config.toml
n_experts = 32
d_expert = 128
head_dim = 128
norm = "rmsnorm"
norm_place = "pre"
positions = "rope"
rope_fraction = 1.0
attn_scale = 0.0884
parallel_block = false
warmup_steps = 90
decay_fraction = 0.668
Below are experts of layer 6 (counted from 0) of a mixture-of-experts language model. Rows are named router (the router's row for the expert), gate (a neuron's input weights, with its number), up (a neuron's input weights, with its number), down (a neuron's output weights, with its number) and show model dimensions 448-511. Each number is 50 + 10 x the weight over its row's rms, rounded and kept within 0 to 99.
Before each expert's rows: "mostly gets" lists some tokens that are sent to it at least half of the time; "comes before" lists some tokens at least twice as common just after its tokens as in all text. This comes from a sample of Wikipedia text that the model never trained on. Tokens count by the router's weight.

# expert 3
mostly gets: "Genus", "France", "Germany", "Non", "politician", "India"
comes before: "| ", "- ", ": ", "\n", "–", "."
router:60 62 39 64 40 37 39 60 60 63 48 59 61 55 59 59 59 35 40 49 61 54 56 53 40 37 62 42 47 58 54 65 55 39 57 61 39 42 41 54 43 37 64 40 36 47 52 39 44 61 44 41 63 39 40 61 64 58 43 57 42 37 65 56
gate0:46 39 55 50 44 63 40 57 48 48 44 44 45 48 39 46 41 31 51 60 47 63 50 42 35 33 57 47 58 56 29 60 50 51 63 43 54 45 49 43 59 55 53 53 48 51 62 55 57 46 40 54 47 45 55 48 54 67 46 41 52 71 51 37
up0:59 46 36 48 52 38 43 41 34 27 41 56 49 64 33 57 37 38 59 71 57 47 52 48 39 35 60 56 55 66 51 60 43 42 59 50 69 49 47 46 45 42 55 43 40 57 48 74 51 65 47 63 48 54 56 45 72 64 58 43 49 65 58 55
down0:52 54 46 46 54 60 52 51 40 59 40 49 53 43 47 50 51 54 59 43 65 53 41 30 46 61 47 44 57 31 37 55 68 46 60 49 71 45 43 47 26 29 64 54 49 52 54 41 30 73 49 44 45 56 54 44 50 56 61 42 54 37 70 53
gate1:42 55 51 41 50 59 39 48 43 65 79 74 50 40 55 47 38 45 46 50 44 44 45 41 51 42 37 52 57 61 72 49 32 29 59 59 64 41 49 41 38 47 44 50 39 51 47 64 43 52 62 56 48 54 39 61 48 66 48 67 50 55 69 52
up1:48 59 51 51 49 66 54 53 34 59 51 64 59 54 65 70 56 52 54 48 58 72 57 73 51 42 59 40 62 33 41 48 58 52 52 43 57 57 50 41 52 56 52 27 47 30 49 45 58 52 40 55 52 61 50 42 56 49 68 46 49 71 58 50
down1:44 70 52 71 43 54 41 44 48 44 27 49 45 35 35 43 56 53 65 37 53 56 49 58 37 40 38 47 44 36 17 51 58 41 51 70 63 46 66 45 35 43 49 59 46 46 33 38 31 31 49 40 41 68 49 42 50 71 43 43 37 46 46 44
gate2:47 63 56 49 68 56 40 52 40 36 49 43 47 34 65 48 37 28 50 60 35 46 49 57 54 55 48 39 78 47 52 55 71 45 45 51 44 52 61 50 43 40 50 32 47 56 46 55 48 38 50 56 70 48 47 62 39 70 38 77 40 45 64 54
up2:34 41 50 50 71 54 52 52 52 54 60 37 31 48 28 61 35 49 52 53 42 49 34 39 56 38 45 63 56 56 56 60 54 40 47 45 10 38 52 36 41 48 45 52 36 63 71 64 50 52 55 55 54 40 61 70 62 52 59 32 74 59 54 54
down2:58 61 63 67 44 66 59 35 50 60 38 59 26 48 50 68 28 49 46 57 47 55 40 38 46 50 60 82 39 59 64 65 60 61 50 45 41 37 54 49 44 40 52 47 38 58 45 55 46 43 48 44 52 52 52 37 27 41 33 36 52 51 47 43
gate3:43 40 48 43 43 68 46 41 49 34 37 61 56 47 54 44 43 44 48 60 53 62 58 40 49 45 65 54 52 48 45 67 52 77 61 50 32 44 71 47 36 41 45 54 56 50 54 61 52 34 40 48 52 61 69 65 61 48 46 36 50 51 35 37
up3:49 43 51 56 41 62 52 61 51 38 45 63 62 55 49 55 63 57 52 57 40 63 59 29 41 30 51 34 45 50 32 55 41 61 68 37 47 46 46 48 46 41 53 43 60 42 59 70 56 40 48 58 56 47 34 73 57 59 33 51 41 63 40 45
down3:66 50 46 36 46 54 48 57 42 58 60 30 46 66 58 50 48 56 61 53 34 44 35 46 34 31 66 58 48 55 50 41 47 50 58 54 44 52 52 56 50 49 48 48 42 38 74 68 51 49 39 27 78 41 55 56 47 48 46 39 54 46 44 56
gate4:54 68 59 54 45 51 43 32 41 58 43 58 44 46 49 41 36 55 56 60 36 64 43 41 41 50 53 58 63 45 27 43 52 74 54 49 62 67 65 35 79 52 57 54 82 52 72 58 56 61 64 51 56 53 57 55 48 58 43 31 57 58 62 55
up4:48 23 56 52 58 55 44 54 48 46 50 37 62 37 35 45 69 45 45 44 50 49 56 58 61 42 42 62 55 48 52 38 41 38 47 63 41 50 44 49 35 33 39 57 36 58 37 39 56 42 45 58 44 62 45 42 44 42 35 68 39 50 49 52
down4:62 47 55 45 56 62 48 47 46 50 37 59 65 55 34 40 46 53 37 56 50 34 61 46 60 45 58 46 38 42 57 67 51 43 49 46 60 36 53 55 47 57 21 51 75 51 42 41 38 43 51 60 39 60 60 55 24 51 48 60 60 51 63 44
gate5:74 46 54 64 31 42 37 38 46 59 67 39 46 59 50 51 36 55 54 37 39 52 46 57 40 55 37 47 64 53 77 37 56 44 22 43 54 69 54 52 57 24 42 45 63 48 25 62 39 57 44 58 50 62 50 52 54 46 42 59 48 63 43 52
up5:53 33 51 60 58 50 41 62 40 55 54 65 45 44 57 49 51 56 51 44 69 45 50 58 68 56 50 39 58 49 53 35 73 47 44 40 64 70 46 52 48 62 46 59 55 35 41 55 39 45 66 62 45 62 48 52 60 41 50 58 46 55 33 58
down5:53 50 55 50 48 36 48 36 49 59 41 29 53 42 43 64 56 64 47 36 39 50 48 44 39 41 67 39 57 46 66 44 63 66 50 61 51 34 50 73 50 42 63 60 60 48 50 61 47 38 48 58 49 51 27 75 46 51 54 45 47 34 37 49
gate6:42 43 51 48 53 52 47 57 41 64 54 53 51 54 35 35 51 59 66 36 40 56 59 57 43 52 44 67 54 51 45 46 43 44 49 35 50 64 44 69 52 51 61 50 45 55 54 47 43 51 36 48 48 27 39 43 52 47 58 48 32 68 36 47
up6:44 44 48 51 65 71 50 44 79 48 60 45 33 56 51 45 42 40 45 45 43 44 55 51 72 49 41 64 42 49 48 71 55 44 65 25 43 35 41 44 52 48 42 42 59 36 45 53 52 48 48 63 65 45 53 36 46 64 52 46 53 36 40 47
down6:46 23 64 56 45 47 47 63 55 54 72 63 64 63 42 42 38 57 46 55 54 49 54 47 47 54 58 55 53 24 55 26 62 50 55 65 45 60 48 57 70 62 58 60 52 38 58 34 52 37 26 59 36 46 62 53 19 58 35 44 43 47 44 44
gate7:54 53 59 55 47 67 52 73 60 54 44 35 60 66 62 44 50 37 43 47 55 69 38 44 60 40 51 43 45 63 30 50 46 39 60 32 46 57 42 46 56 43 37 53 72 59 50 41 72 36 70 43 50 55 50 36 64 38 45 49 49 57 52 40
up7:50 62 50 37 43 51 36 74 63 38 49 30 49 47 37 64 41 58 54 64 48 61 54 61 43 46 66 44 55 63 47 43 45 52 49 49 64 51 57 46 46 41 50 43 51 31 43 40 61 46 49 38 52 59 60 61 49 41 43 53 51 43 40 43
down7:59 42 56 44 56 50 67 46 54 55 54 50 39 35 37 55 54 43 48 41 44 69 33 70 74 49 36 26 52 58 35 44 52 54 36 53 37 47 41 46 53 45 56 36 60 55 46 34 65 19 65 48 47 45 63 46 42 69 45 54 41 72 51 55
gate8:58 52 47 35 41 65 79 50 58 45 59 61 63 42 36 63 59 47 46 45 49 47 49 75 59 48 44 60 51 67 60 47 60 34 45 49 51 44 41 46 44 57 44 49 49 44 57 60 55 51 38 55 58 44 47 56 59 44 49 47 42 44 46 47
up8:47 45 44 54 52 52 52 74 49 53 53 70 49 60 57 51 49 53 52 43 51 33 56 58 52 26 43 43 42 50 52 48 44 55 37 32 62 59 83 58 47 60 48 57 36 54 39 52 42 59 57 50 57 55 68 40 67 48 60 51 38 61 53 46
down8:52 63 56 49 53 36 56 53 40 36 53 45 38 31 48 58 47 63 39 49 50 44 60 47 59 48 43 78 60 61 48 38 56 31 50 57 47 55 57 50 41 52 41 44 39 35 38 57 53 31 58 64 55 53 40 47 69 57 62 61 51 43 34 56
gate9:52 49 37 47 43 43 56 45 62 51 62 56 47 46 52 62 64 38 40 58 58 37 52 58 66 57 52 51 60 56 45 61 56 48 51 46 40 58 45 60 52 52 44 42 66 62 60 62 43 63 48 43 50 52 72 32 47 60 40 52 54 54 44 56
up9:40 45 50 48 43 31 37 46 48 49 49 55 67 61 63 48 54 36 27 37 59 59 48 42 54 53 53 46 60 47 50 49 63 47 42 50 25 42 39 36 55 42 46 46 41 59 48 46 37 73 42 44 53 49 61 42 56 32 51 48 58 51 45 59
down9:41 37 40 46 51 55 40 35 58 45 63 58 51 55 69 73 59 36 56 71 46 48 48 59 55 53 48 38 51 41 50 50 50 45 50 46 37 45 50 49 48 35 54 41 64 46 54 53 52 74 61 37 40 56 55 46 59 37 50 39 36 52 45 36
gate10:43 47 36 53 48 46 51 52 44 54 66 47 55 30 43 55 54 64 51 60 44 69 53 44 40 59 51 67 61 45 49 38 40 46 34 51 49 49 63 65 45 59 46 52 30 55 30 38 49 49 30 61 44 67 53 60 64 45 44 36 53 49 36 59
up10:36 56 34 55 36 63 43 38 42 40 42 53 56 49 46 33 58 52 58 25 56 60 67 41 42 55 38 57 62 52 51 56 59 49 43 40 28 59 55 35 52 48 53 47 58 53 47 67 60 61 54 43 62 51 35 43 51 58 53 50 50 45 40 51
down10:40 49 59 60 54 57 47 43 49 56 63 59 47 58 58 54 53 55 52 39 65 38 74 53 22 41 57 63 51 48 59 39 35 42 40 53 35 50 59 50 40 42 44 41 38 40 59 42 41 39 48 39 46 56 55 55 46 55 59 48 31 43 73 69

# expert 2
mostly gets: "Genus", "\n", "Non", "China", "France", "Japan"
comes before: "- ", "| ", "\n", ": ", "–", "=="
router:56 65 44 55 51 39 38 65 62 65 56 61 60 54 56 65 56 36 47 47 42 53 59 47 40 45 65 40 52 61 56 64 55 42 56 55 44 41 45 56 46 32 68 37 36 40 54 41 41 66 47 41 60 40 41 64 63 50 40 61 44 41 48 51
gate0:65 40 46 50 57 44 46 42 46 42 49 61 69 51 64 57 45 58 48 53 49 27 60 32 64 50 39 33 58 65 57 55 56 34 53 64 59 32 66 59 51 56 50 43 41 43 49 54 58 54 56 64 40 46 41 40 74 46 46 65 50 57 62 42
up0:73 35 36 29 37 38 54 47 42 43 55 49 50 47 54 46 40 48 41 49 42 49 53 37 51 68 52 42 48 57 68 44 53 55 44 61 45 34 62 61 32 45 47 39 45 51 68 52 53 51 57 47 33 61 52 56 40 58 68 75 47 44 60 37
down0:51 48 45 28 56 55 57 53 59 36 53 42 35 42 48 48 50 36 51 49 51 53 39 51 69 32 65 37 34 45 71 26 42 77 76 61 41 33 47 54 54 41 42 46 44 39 55 49 54 51 52 59 54 46 60 58 52 57 36 51 48 48 48 70
gate1:53 45 47 41 52 58 53 37 48 53 42 35 59 53 64 51 64 55 37 53 59 48 54 51 44 48 43 53 46 57 42 67 58 52 37 53 52 48 61 72 73 50 55 44 47 41 46 46 57 51 43 57 47 38 35 49 59 57 45 68 58 52 48 49
up1:47 52 43 48 32 51 67 59 50 48 51 55 52 45 43 54 52 66 59 52 62 45 72 61 41 55 48 46 51 31 55 53 55 35 69 44 34 50 85 39 63 39 75 49 32 44 44 49 41 48 33 55 53 46 35 47 41 46 26 55 28 52 55 48
down1:34 47 54 56 51 41 37 75 42 58 48 52 47 59 47 46 54 50 56 52 57 47 59 39 54 50 63 57 46 36 49 36 44 43 58 63 42 45 57 54 66 65 61 54 48 39 61 45 39 58 51 64 49 40 51 36 35 39 52 50 39 34 56 60
gate2:52 51 60 43 72 43 69 35 46 35 49 42 54 53 36 57 58 37 64 51 48 48 57 34 44 48 44 61 46 69 34 56 46 47 63 55 56 56 46 52 51 62 54 36 45 40 47 59 59 47 45 31 56 56 36 38 66 63 51 55 53 37 62 58
up2:52 57 59 40 62 45 56 39 43 50 38 39 41 46 50 45 45 33 47 44 68 42 47 35 36 60 49 48 43 59 40 51 38 54 73 53 46 48 46 55 50 74 51 40 53 49 54 65 52 37 43 42 58 56 33 48 51 51 22 51 66 37 54 68
down2:49 51 69 54 47 65 53 36 46 60 58 43 52 57 53 76 38 41 66 57 38 47 31 51 51 53 41 46 50 71 34 65 60 43 36 58 55 57 45 51 45 41 66 66 66 41 42 55 52 53 45 41 72 34 44 53 62 60 64 36 63 51 48 57
gate3:55 41 63 38 74 50 68 60 37 71 62 50 48 46 45 43 47 55 54 45 40 52 57 48 58 69 44 56 39 53 52 47 52 48 54 43 40 52 54 52 48 43 56 63 43 37 46 55 46 67 57 53 41 54 58 56 34 54 42 52 47 47 49 32
up3:67 45 53 64 43 56 57 59 61 39 47 64 65 42 35 48 59 65 54 66 40 40 53 29 50 43 51 47 49 39 44 58 56 46 58 63 57 39 34 44 42 45 64 58 56 60 54 53 56 30 60 39 43 52 54 50 55 39 57 57 53 47 39 52
down3:61 44 55 41 62 41 60 46 40 65 44 48 41 55 51 67 33 47 44 36 58 50 53 66 50 41 48 38 42 55 42 47 48 46 53 59 44 51 48 49 39 59 49 60 52 55 52 43 48 45 36 46 40 31 67 38 42 43 64 56 44 49 38 46
gate4:57 65 48 49 53 54 37 46 53 34 61 53 57 68 39 50 48 40 56 52 39 56 50 50 58 40 61 53 24 70 63 64 32 42 48 72 46 43 41 55 38 50 53 54 34 59 46 47 48 47 51 59 52 62 49 53 44 37 39 47 65 29 38 71
up4:50 29 61 67 54 56 61 61 54 75 48 43 57 20 59 63 65 40 51 55 71 35 68 48 52 45 52 59 41 40 27 55 55 54 37 50 64 54 58 39 46 52 53 51 60 46 46 44 48 38 63 54 61 68 56 58 44 54 49 48 38 67 53 61
down4:60 47 41 62 51 44 49 47 63 62 46 51 41 41 37 48 53 38 69 50 65 42 54 46 51 38 39 54 69 70 48 42 56 42 64 71 45 42 61 51 36 64 41 55 62 33 60 57 56 45 44 17 57 61 54 52 32 77 39 47 55 47 47 40
gate5:56 28 38 48 28 66 64 53 37 47 47 40 49 50 32 68 59 22 47 52 54 59 33 50 25 74 44 48 43 40 58 58 44 58 40 51 38 66 60 44 40 37 37 46 52 40 49 39 48 41 35 47 42 58 81 43 71 42 44 47 53 48 56 48
up5:45 40 49 63 45 55 50 42 43 56 57 39 44 52 38 46 49 78 36 45 62 53 52 44 47 48 55 42 41 28 50 55 42 48 48 36 46 53 46 53 35 38 49 32 38 58 47 24 59 51 49 54 39 62 53 54 61 63 62 60 58 47 44 48
down5:37 47 55 55 55 51 67 63 60 40 53 50 33 50 37 56 53 42 51 43 55 53 40 63 54 39 43 53 48 36 53 52 53 58 55 48 50 48 49 49 56 62 33 11 46 46 66 52 61 43 58 49 20 46 49 48 51 65 44 38 49 63 57 61
gate6:54 50 59 54 35 49 48 60 31 13 61 56 53 38 59 61 44 42 35 27 64 44 38 60 48 57 43 69 52 62 55 41 48 55 51 53 63 51 55 58 48 36 45 45 46 45 68 58 46 59 56 60 23 40 39 46 56 52 45 48 50 48 68 41
up6:47 29 39 51 50 65 38 49 40 50 52 59 31 68 70 31 45 61 60 38 47 48 42 74 35 49 49 35 42 47 49 41 53 60 45 39 50 35 58 58 53 52 43 39 68 39 63 31 32 36 29 50 52 65 57 55 60 45 62 52 57 63 42 63
down6:49 40 41 30 50 54 47 34 38 57 47 46 56 46 32 47 57 51 52 56 43 54 47 39 62 43 55 38 62 22 43 43 40 39 41 52 56 48 60 55 41 45 55 71 45 60 45 49 35 37 47 48 67 66 52 52 54 52 52 40 62 68 42 43
gate7:29 43 52 43 56 49 59 30 51 43 48 38 43 53 63 60 42 47 59 52 46 44 57 54 46 50 48 56 51 55 48 60 54 49 62 50 34 71 62 51 67 63 52 58 60 51 57 50 55 47 46 67 49 50 41 56 55 49 57 48 43 54 64 31
up7:50 47 38 50 36 46 39 43 64 67 51 55 44 37 56 51 66 41 59 43 43 28 42 72 70 61 36 41 47 43 64 38 35 62 56 46 52 29 67 39 64 65 37 62 65 50 36 49 57 45 41 53 48 39 61 47 46 50 39 42 47 54 67 57
down7:56 62 52 34 37 58 45 45 63 43 43 30 59 36 54 44 56 49 34 61 42 60 62 72 34 52 47 49 34 34 30 40 52 52 47 48 63 48 50 53 36 62 59 52 50 55 39 54 46 46 46 49 49 50 55 56 63 54 48 54 44 48 44 53
gate8:60 54 35 37 58 61 40 54 51 58 65 55 47 66 46 42 44 28 57 53 50 54 42 64 57 60 45 30 44 50 50 62 29 42 53 57 53 58 40 55 53 54 57 38 39 51 41 60 80 70 40 66 54 70 64 43 43 56 60 43 57 41 66 53
up8:42 46 39 39 49 56 55 73 33 71 53 46 58 46 48 52 63 38 51 58 48 44 61 70 35 46 52 50 53 43 54 47 50 57 48 53 44 52 45 60 70 52 58 63 42 49 38 59 34 73 55 57 62 53 52 48 46 43 48 38 47 51 51 54
down8:39 54 52 50 63 42 46 56 56 39 46 66 58 32 48 43 61 54 58 42 54 42 38 41 68 51 56 31 42 46 56 74 49 43 58 58 57 49 43 51 36 44 52 62 35 41 56 44 48 53 40 56 47 41 48 28 55 67 49 46 38 50 48 55
gate9:45 51 54 38 60 53 67 44 60 65 60 56 42 63 62 43 42 49 69 59 45 47 40 51 63 60 42 42 39 45 68 64 48 46 63 45 38 52 59 53 53 42 41 40 46 55 48 32 60 57 49 56 46 42 64 51 33 70 50 61 37 57 35 52
up9:49 43 41 54 60 45 46 32 37 57 56 47 67 47 28 51 53 42 45 60 50 50 63 63 46 59 41 59 42 66 33 54 45 49 65 38 45 45 42 42 63 64 49 62 57 55 43 50 54 51 62 47 39 57 55 54 38 46 35 76 64 49 38 47
down9:38 46 44 32 52 59 57 50 56 49 61 44 55 50 52 58 48 31 55 47 49 52 38 52 60 48 42 48 55 69 59 31 43 49 54 34 64 48 25 58 43 46 20 38 59 63 61 41 64 37 42 44 50 47 57 36 49 47 49 39 57 35 47 55
gate10:50 40 61 36 63 59 42 42 45 53 62 42 45 59 64 56 39 56 63 39 59 55 37 38 65 35 45 34 47 55 34 50 58 50 44 56 49 50 46 69 29 57 46 72 20 56 44 57 65 50 53 66 59 32 51 45 30 54 30 58 55 59 66 32
up10:52 47 67 47 59 48 48 59 52 32 54 56 53 57 63 52 41 49 60 45 60 47 39 43 68 30 60 30 55 43 46 51 51 47 54 62 33 61 62 53 45 57 30 61 39 64 48 56 61 62 56 60 56 33 64 54 44 54 34 68 50 48 44 55
down10:43 60 44 63 48 50 36 44 47 74 54 43 36 62 57 47 58 33 50 54 39 40 61 54 50 43 63 52 58 34 50 43 61 41 49 54 42 38 66 30 59 54 64 52 28 47 43 61 66 49 41 45 47 52 52 64 58 49 40 45 56 33 60 40

# expert 0
mostly gets: "States", "China", "Genus", "India", "England", "France"
comes before: "- ", "| ", "\n", ": ", "–", "The "
router:61 62 51 62 41 35 38 64 59 64 53 64 63 48 59 61 58 36 47 51 51 53 60 56 40 37 62 44 48 59 53 62 55 40 59 69 40 48 42 55 47 38 66 38 38 46 58 36 42 62 48 39 61 39 37 58 64 50 38 59 43 36 61 51
gate0:48 50 49 34 50 54 39 64 54 31 51 51 63 39 48 39 44 58 36 60 54 43 67 59 57 42 59 63 40 49 58 55 47 31 52 48 49 63 56 61 30 50 50 51 45 48 63 64 39 55 46 48 30 44 40 44 48 53 44 50 53 32 52 48
up0:40 31 55 35 39 58 35 64 52 56 66 47 47 56 52 51 47 66 51 50 52 55 63 62 47 39 59 64 53 38 47 34 43 67 39 55 42 48 51 44 40 43 35 52 30 33 54 52 51 54 44 60 58 42 51 52 37 50 40 38 44 60 58 38
down0:45 47 49 43 38 54 61 37 45 50 61 58 56 52 50 63 47 62 52 53 38 46 48 47 58 62 68 47 60 18 66 39 65 44 37 44 46 53 70 54 35 41 53 31 51 51 57 33 53 46 32 47 49 44 54 64 57 39 31 56 61 53 51 40
gate1:30 50 45 44 60 54 43 39 55 62 57 61 45 37 49 37 42 45 38 43 57 50 49 53 44 49 61 43 45 37 56 40 49 56 56 60 57 49 50 50 26 65 39 46 65 53 60 44 44 48 52 42 48 47 43 37 47 48 55 48 52 57 55 47
up1:75 49 54 53 47 36 56 65 50 53 66 49 36 70 65 59 55 48 43 43 27 46 43 48 57 36 42 65 36 55 59 54 48 44 42 49 58 58 40 34 78 46 63 44 39 53 33 62 40 45 45 50 37 56 50 49 34 32 34 55 42 64 52 39
down1:39 51 44 49 18 42 51 56 67 48 61 53 36 39 43 53 43 30 67 54 41 37 65 62 46 52 53 48 60 47 57 52 54 49 54 39 35 34 51 47 50 37 41 30 55 43 67 62 35 50 45 73 48 46 50 76 64 63 72 41 52 54 54 46
gate2:50 40 52 49 50 53 45 54 37 43 51 68 32 46 45 52 48 52 48 43 44 65 52 59 34 47 53 55 74 40 52 55 43 48 44 61 64 45 63 50 40 42 66 35 52 53 42 50 48 58 75 60 59 52 42 56 50 39 47 58 55 58 54 63
up2:59 42 47 50 45 62 49 38 40 47 62 42 71 42 53 49 65 51 49 64 45 46 56 54 40 47 46 43 52 47 56 50 59 37 52 55 50 41 46 68 52 42 36 52 51 43 58 51 56 63 39 47 36 63 32 54 72 28 71 41 58 47 68 53
down2:46 60 52 42 38 44 44 44 61 43 68 45 55 46 47 37 48 45 59 45 49 63 64 59 58 49 27 50 53 39 36 53 60 57 45 51 47 54 69 43 46 55 55 54 38 60 41 47 43 61 53 61 41 49 58 73 52 51 51 52 44 44 43 68
gate3:52 41 34 70 50 64 48 60 29 52 46 61 42 53 53 61 49 44 42 53 63 56 49 54 44 49 54 50 58 59 58 47 33 54 58 57 47 40 48 66 63 52 55 51 61 48 52 67 66 35 52 42 52 54 43 66 65 58 29 45 55 35 57 31
up3:30 40 69 46 53 43 35 57 33 54 40 59 39 58 40 70 60 55 40 64 65 51 64 47 64 57 64 48 52 48 47 30 57 49 38 44 51 39 66 57 42 66 53 50 55 42 52 51 43 50 27 50 68 59 46 56 46 61 35 49 39 57 41 50
down3:57 56 44 42 50 50 44 38 64 59 33 50 42 66 35 39 39 50 33 50 54 38 42 49 39 46 50 45 46 51 52 52 45 61 57 44 60 59 56 52 30 57 59 42 45 61 47 65 64 39 63 36 61 61 46 50 58 46 57 75 62 66 53 47
gate4:40 53 68 54 73 39 56 37 60 66 38 43 57 27 48 68 55 51 43 42 48 55 28 42 45 62 55 57 60 41 51 53 38 63 59 45 51 46 52 31 26 45 51 64 48 42 64 59 50 54 51 63 46 50 49 29 53 63 56 38 65 58 34 46
up4:53 85 42 40 41 55 62 50 36 47 64 52 71 42 50 75 55 58 41 46 39 58 44 63 52 55 54 53 55 37 45 65 52 60 51 44 41 55 43 51 53 52 55 61 56 69 56 36 48 56 44 45 75 48 40 66 60 53 37 57 66 48 45 63
down4:38 29 60 66 38 43 42 60 80 35 60 50 65 37 55 52 58 61 47 59 48 40 50 49 63 47 62 60 40 49 54 32 55 46 70 67 46 38 21 50 48 64 52 52 40 45 56 42 62 52 55 39 52 57 50 43 71 44 45 59 46 40 48 46
gate5:60 58 59 48 37 57 52 43 39 47 56 44 44 41 48 58 47 54 62 61 44 49 27 40 49 34 42 46 63 52 52 46 64 59 49 51 50 58 60 42 57 53 54 37 54 55 61 61 50 52 30 61 54 56 65 50 55 67 34 40 56 52 57 54
up5:44 57 59 54 60 45 51 44 58 47 50 51 39 55 65 56 54 43 42 66 53 37 39 54 57 41 42 57 63 55 45 67 42 61 49 56 49 42 56 48 62 34 47 42 43 59 46 30 49 66 49 51 41 39 46 60 28 49 65 38 40 47 44 56
down5:35 50 67 29 67 42 38 60 34 56 60 58 51 39 60 38 50 55 37 46 50 54 49 61 52 31 39 45 56 39 42 41 47 63 43 49 56 34 49 52 43 47 45 59 62 47 63 48 55 57 49 63 45 44 55 47 51 54 68 75 51 49 35 40
gate6:58 39 59 59 57 47 50 37 52 32 36 50 54 38 45 56 53 29 49 43 65 54 44 53 59 67 47 58 50 34 46 57 59 30 53 42 43 37 46 43 41 55 37 52 49 57 38 50 66 49 41 45 47 44 58 65 50 55 53 71 53 59 58 36
up6:52 50 45 45 40 32 46 44 32 45 78 45 52 38 58 57 73 56 63 47 27 52 46 61 52 44 50 60 66 61 51 58 51 44 59 51 43 51 50 58 50 40 28 45 37 57 38 53 36 52 53 39 40 53 52 46 46 54 47 75 50 60 42 58
down6:48 47 52 33 48 46 40 56 55 63 47 42 64 59 60 54 49 51 38 58 45 48 40 46 51 59 58 43 43 66 68 44 53 46 58 40 52 50 51 57 36 59 55 53 61 61 57 41 48 61 52 49 49 38 45 48 47 46 55 52 42 47 59 61
gate7:41 46 54 68 46 59 47 48 29 29 43 63 62 45 49 36 42 53 50 36 55 49 61 49 51 56 31 69 64 66 71 53 54 52 56 51 34 55 58 45 54 63 59 37 54 37 22 54 63 42 52 45 52 57 45 51 51 50 30 49 70 59 53 50
up7:63 51 35 45 46 52 46 55 57 52 56 52 43 42 48 47 45 50 58 36 45 67 48 49 51 23 67 52 39 58 58 66 37 52 46 63 50 59 51 52 61 41 65 76 36 63 40 51 51 44 48 47 40 61 57 59 56 49 37 44 50 47 37 59
down7:51 41 47 45 56 35 28 60 49 33 41 49 50 39 50 40 52 57 64 69 59 60 38 65 46 36 47 38 44 36 51 32 32 40 50 49 51 59 52 54 59 52 49 50 56 52 61 59 55 50 60 57 41 37 51 52 39 69 43 60 54 42 67 64
gate8:45 35 39 47 54 49 43 62 42 56 57 51 53 25 53 64 48 45 53 48 48 54 54 50 67 27 36 32 60 50 50 46 41 70 55 44 75 40 54 51 49 46 47 49 37 54 63 50 47 50 47 58 54 44 51 42 49 44 34 43 54 44 36 51
up8:46 37 48 55 44 48 44 61 41 44 50 77 57 59 51 59 34 50 48 67 46 48 51 38 53 48 56 31 60 49 50 54 60 62 58 62 58 25 53 32 49 49 47 43 37 58 52 48 50 54 46 54 67 56 65 37 51 42 60 40 48 48 54 53
down8:61 38 63 38 46 60 49 50 54 44 54 47 38 44 42 57 54 50 74 49 44 54 48 49 62 49 48 35 55 45 62 48 31 52 66 65 47 57 48 50 59 45 43 60 54 57 47 53 52 52 42 46 34 57 48 64 48 65 53 49 62 47 40 53
gate9:54 53 46 44 57 46 50 42 48 39 50 42 19 41 38 56 37 42 57 56 47 49 63 56 58 59 52 31 59 41 70 54 43 46 66 50 34 60 66 40 53 34 40 42 51 58 54 59 45 53 32 48 45 37 55 48 52 37 43 48 38 55 47 42
up9:65 47 59 56 30 52 55 40 43 49 40 48 46 32 34 70 54 65 48 58 53 48 45 31 50 56 27 58 70 66 45 48 68 64 48 42 55 67 56 48 54 55 66 60 54 40 40 57 58 45 60 40 43 47 62 34 59 52 49 52 53 46 41 58
down9:48 66 63 62 54 54 39 46 51 55 46 58 43 38 53 45 51 48 48 36 43 29 48 28 50 62 47 45 61 49 38 69 65 45 56 41 64 42 62 35 39 46 50 52 49 62 68 50 54 55 69 57 62 54 35 56 47 56 52 52 51 58 56 44
gate10:45 59 40 67 47 55 44 49 59 59 56 28 59 40 56 37 69 62 60 46 64 52 53 57 59 60 55 66 42 42 36 64 49 70 41 49 52 69 47 54 38 52 54 62 48 51 53 63 44 51 67 48 45 28 49 61 46 37 42 47 37 53 59 36
up10:57 46 43 59 57 64 32 40 61 51 51 62 60 43 56 48 61 58 45 51 46 69 55 46 72 52 52 49 48 66 49 55 64 46 44 37 54 64 57 59 46 71 50 52 46 61 51 47 46 45 51 56 53 71 51 54 52 47 43 47 51 61 39 45
down10:35 37 57 78 63 60 81 41 47 49 43 52 44 59 46 55 51 44 62 56 56 41 37 36 60 51 35 51 47 67 61 64 57 53 53 62 56 68 63 61 65 73 44 46 49 43 41 40 45 60 53 37 41 51 30 49 31 45 49 50 51 52 68 47